python train.py --n_layer=10 --d_model=192 --n_experts=16 --experts_per_token=1 --d_expert=480 --d_shared_expert=0 --activation="swiglu" --moe_layers=[1, 2, 3, 4, 5, 6, 7, 8, 9] --router_score="sigmoid" --normalize_top_k=false --routed_scale=1.0 --balance_loss=0.00157 --balance_bias=true --init_std_router=0.0157 --lr_router=0.00106 --vocab_size=24092 --norm="rmsnorm" --norm_eps=1e-07 --tie_embeddings=false --optimizer="muon_variant" --lr=0.0025 --beta1=0.9 --batch_tokens=32768 --seq_len=512 --train_tokens=257200000 --steps=7850 --dataset="wikipedia_en"
Below are experts of layer 5 (counted from 0) of a mixture-of-experts language model. Rows are named router (the router's row for the expert), gate (a neuron's input weights, with its number), up (a neuron's input weights, with its number) and show model dimensions 0-191. Each number is 128 + 24 x the weight over its row's rms, rounded and kept within 0 to 255. Numbers have three digits each.
Before each expert's rows: a language model's description of what the expert responds to; "mostly gets" lists some tokens that are sent to it at least half of the time. This comes from a sample of Wikipedia text that the model never trained on.

# expert 4
What it handles: Mid-word name fragments
mostly gets: "social ", "least ", "medalist", "akh", "oph", "th"
router:098088131157135126147121161083168120140126143105117079112101087117087126124161100100083108142078128120160114132164132112097100120127135135117119130137101102117140164112161103158090133130130153138111133163082137158107109132104128158122138118163084149089114167114139162110107090136152127136104130116140119156102134123145126161081107127122100097144128123143116113089160151157091131152126162142132127138110110076134108163127124109170116131142135135170121124130154145128101157105097141132123107182136158110160157105129103090171076140155087154184122131119129135153133145126097148177
gate1:191117099153146163135121146122090166105146110126178113142149124126147157173141154133122132087143133121127103140165117157080141114119133145141159141147106124159140153136125101138149122094141128121114130094117155130138108098121127124165077095109173110146129127100168141140111102173156161127123153116117154124122129151169098113173132119120100127099121151136087122103143058132124128151072134102126138111135112170114138124127096164135178162122097159146141115162113082117107137150088143113163091110091173103148095109117119147143148169142119119160151145128112119156137153096104145111
up1:170127136146153125169117113083111189138138114069130092130145116139135104124168117167153150157148143154133127120137118111032102093149174131126125124118137105130097130127110134172145154133143104118126118132120150151128132111112097103126129124129152116091101162095152121147101128123115168100142139130109128123174137126147122124128148157133096122097127122129113114115128124150119135136093108113134107067162154140088171125108138129176185157120121121133100134176145140116139166129087110143168089116122176092139137116112106123151129129104137153087141106161172111136093169129120127165

# expert 8
What it handles: Word-start and word-middle pieces
mostly gets: "trans", "dis", "there", "pro", "comp", "inter"
router:124070093139136125152124133164180114129120153138110113102109091111095132155142042126107096115083137102146117127149132127109139096125146132151137168126129098133120169145107112141109129108144133125124126187102140154111116133114112130116149127145120144143105124133154169105137114132111112156108151146181126179151192121147121105075146095102105100130138137155120119125148175137077091103135116131165125123123091089143134129090135131146120136187109128127116111141110112107107165114096149152108154132120106115142175171131068139148080163146134133103142108117120145149150160127126126115
gate1:132141093118126121126092161133080140127116157142145158142113143111123143118122111131131154101111123109101114109128128117118105087152118122165128077141131148125116104159125164159143141184172114122102125123136126152159124130157162070134130129120103129099156075148093133076144104112105133147146108089130093152102154156162099132104122120149118103142108129133106124102184110139110135114107112130108139144098145151116105155121092146108108111140166130120116185122101104056114108162136176113100146140158115140150113105132158169130126176166133160158112112110148145135177115108179142166
up1:108177125090114121103178132142078117132157117201109115137155147115150105091112109122097103129136157175118112116107124161160105138166099115138124133115131138146103106120140083189108129118126146140155106122137131161168156106136097132123121121100131137166139132121174153110159130131142130160139136170184140148142137134132153101131107104137144101105130157138094170122126182115120129116164111094170133131107131157120174135093085125130118114098117164163138113131182140100126121132155135119126144174130155098110138120141158139107186128121183129115120125137156161112143155159127159129

# expert 9
What it handles: Proper noun endings
mostly gets: "ie", "ia", "River", "City", "ville", "ine"
router:124076136125113109160115172125148127151123155128155121099123083130113104131128063112127084116074133107146133085152145122110130105099147107193103145164130108151144158123166123139085114131157130115135075153127144170107151134131125116149137118111126174129106172127140170111122110155135119147110179132135131163160125114137155125121114102086119103140120110152139140106159155140114118132120123107117098118082111103117125130138126140122118100131125151169109119147104143101123151108108176164107143150124148089146161133095134105137059130157111176123169153150118161154128177108102172128
gate1:111152094147113140126106163129118109153145113113132133137114109133099103118116134138142154126097162143124155152132121146154120156148091142157108115105153148188141128115173105144088074147165140101131133129185159157142101173151118140167128145129120143059123102146148086104151122104177132164154137124095119149139128107132163114105124129119126117150154171102143108126182156133111108139164134112134112164119128145106111154116099158139093110110075132127107130129144122103122128095126143127101114142092099125127115153144164112103132130109146149141073114118157174138148044120120171126
up1:121120135122118097130111107147144102150145086183176147168134137117159089154123158154131130156113185108144160132174150111144126104112130108119139114175155151138112106130124088152129135158141198117158094129155113125125155143121102131141119123128112148134089130140093152110119142122133113115108139136122126139133112122150134144128125113169133134183138158094117127105124105065149145104161155121127154165125131160103102095119142161132142116131079117107157118074125128089076097122144155141151164120137141113143105159171134149136098122147151125102155102166106134127156061117100127079

# expert 0
What it handles: Verb and participle forms
mostly gets: "took ", "moved ", "used ", "came ", "due ", "worked "
router:123066109138156089137104128136172119157112153140152094086086111133098130128128120098114099128101141109130131118135144109090129113119146143129142158130126100149120186169145124138121106126129136117124097168128130104137092120114120165121142134126140158125129125138158185140130105114117147146102167121169129144157164123163094099092126122116091060139133164173109136109131177103098108126143160149180115129117084079152127162099126098140109128163081137129109117154090151138085130102091160115099136115107144094133157116123134125143094185144120118121155117153153158155150123137110124142
gate2:150082083135142114154150112175174125149141125086100141164114130117112108138102156144129129116146129087119108187135122105140137142115090110127154144148094153155110143130157111122130130140110148161134163141152136104136081175097082178134096087111131171134121117110148114128140084118141102115117144114147156132171116080129157120162129162128104108087084123112103099126110152147122117154145139129152124150153162118164105160145107114176131117156107168113173125161126100112143135115140166157139154127118138137148150151125121164166105144117123118175112130102121176143173090120119103125
up2:126146082143143094127147142131164128122149125129147124122104153110154088147114131088160117126117148128096101159114121084102101172118139113135126194174164137142147145115118124146103144134091168146184136118136129088138123173088113135121113136124147112165120134112118120115124123128112102158109143135124103178117137065170150127152148108116119164078134122114155118114137139133112180118127123144135153165184134115165154118105086086119144164112174114096138096151111103158120135092153144133146140108083100120136121129116153139149114140080106112107129161112113160109151072112131108104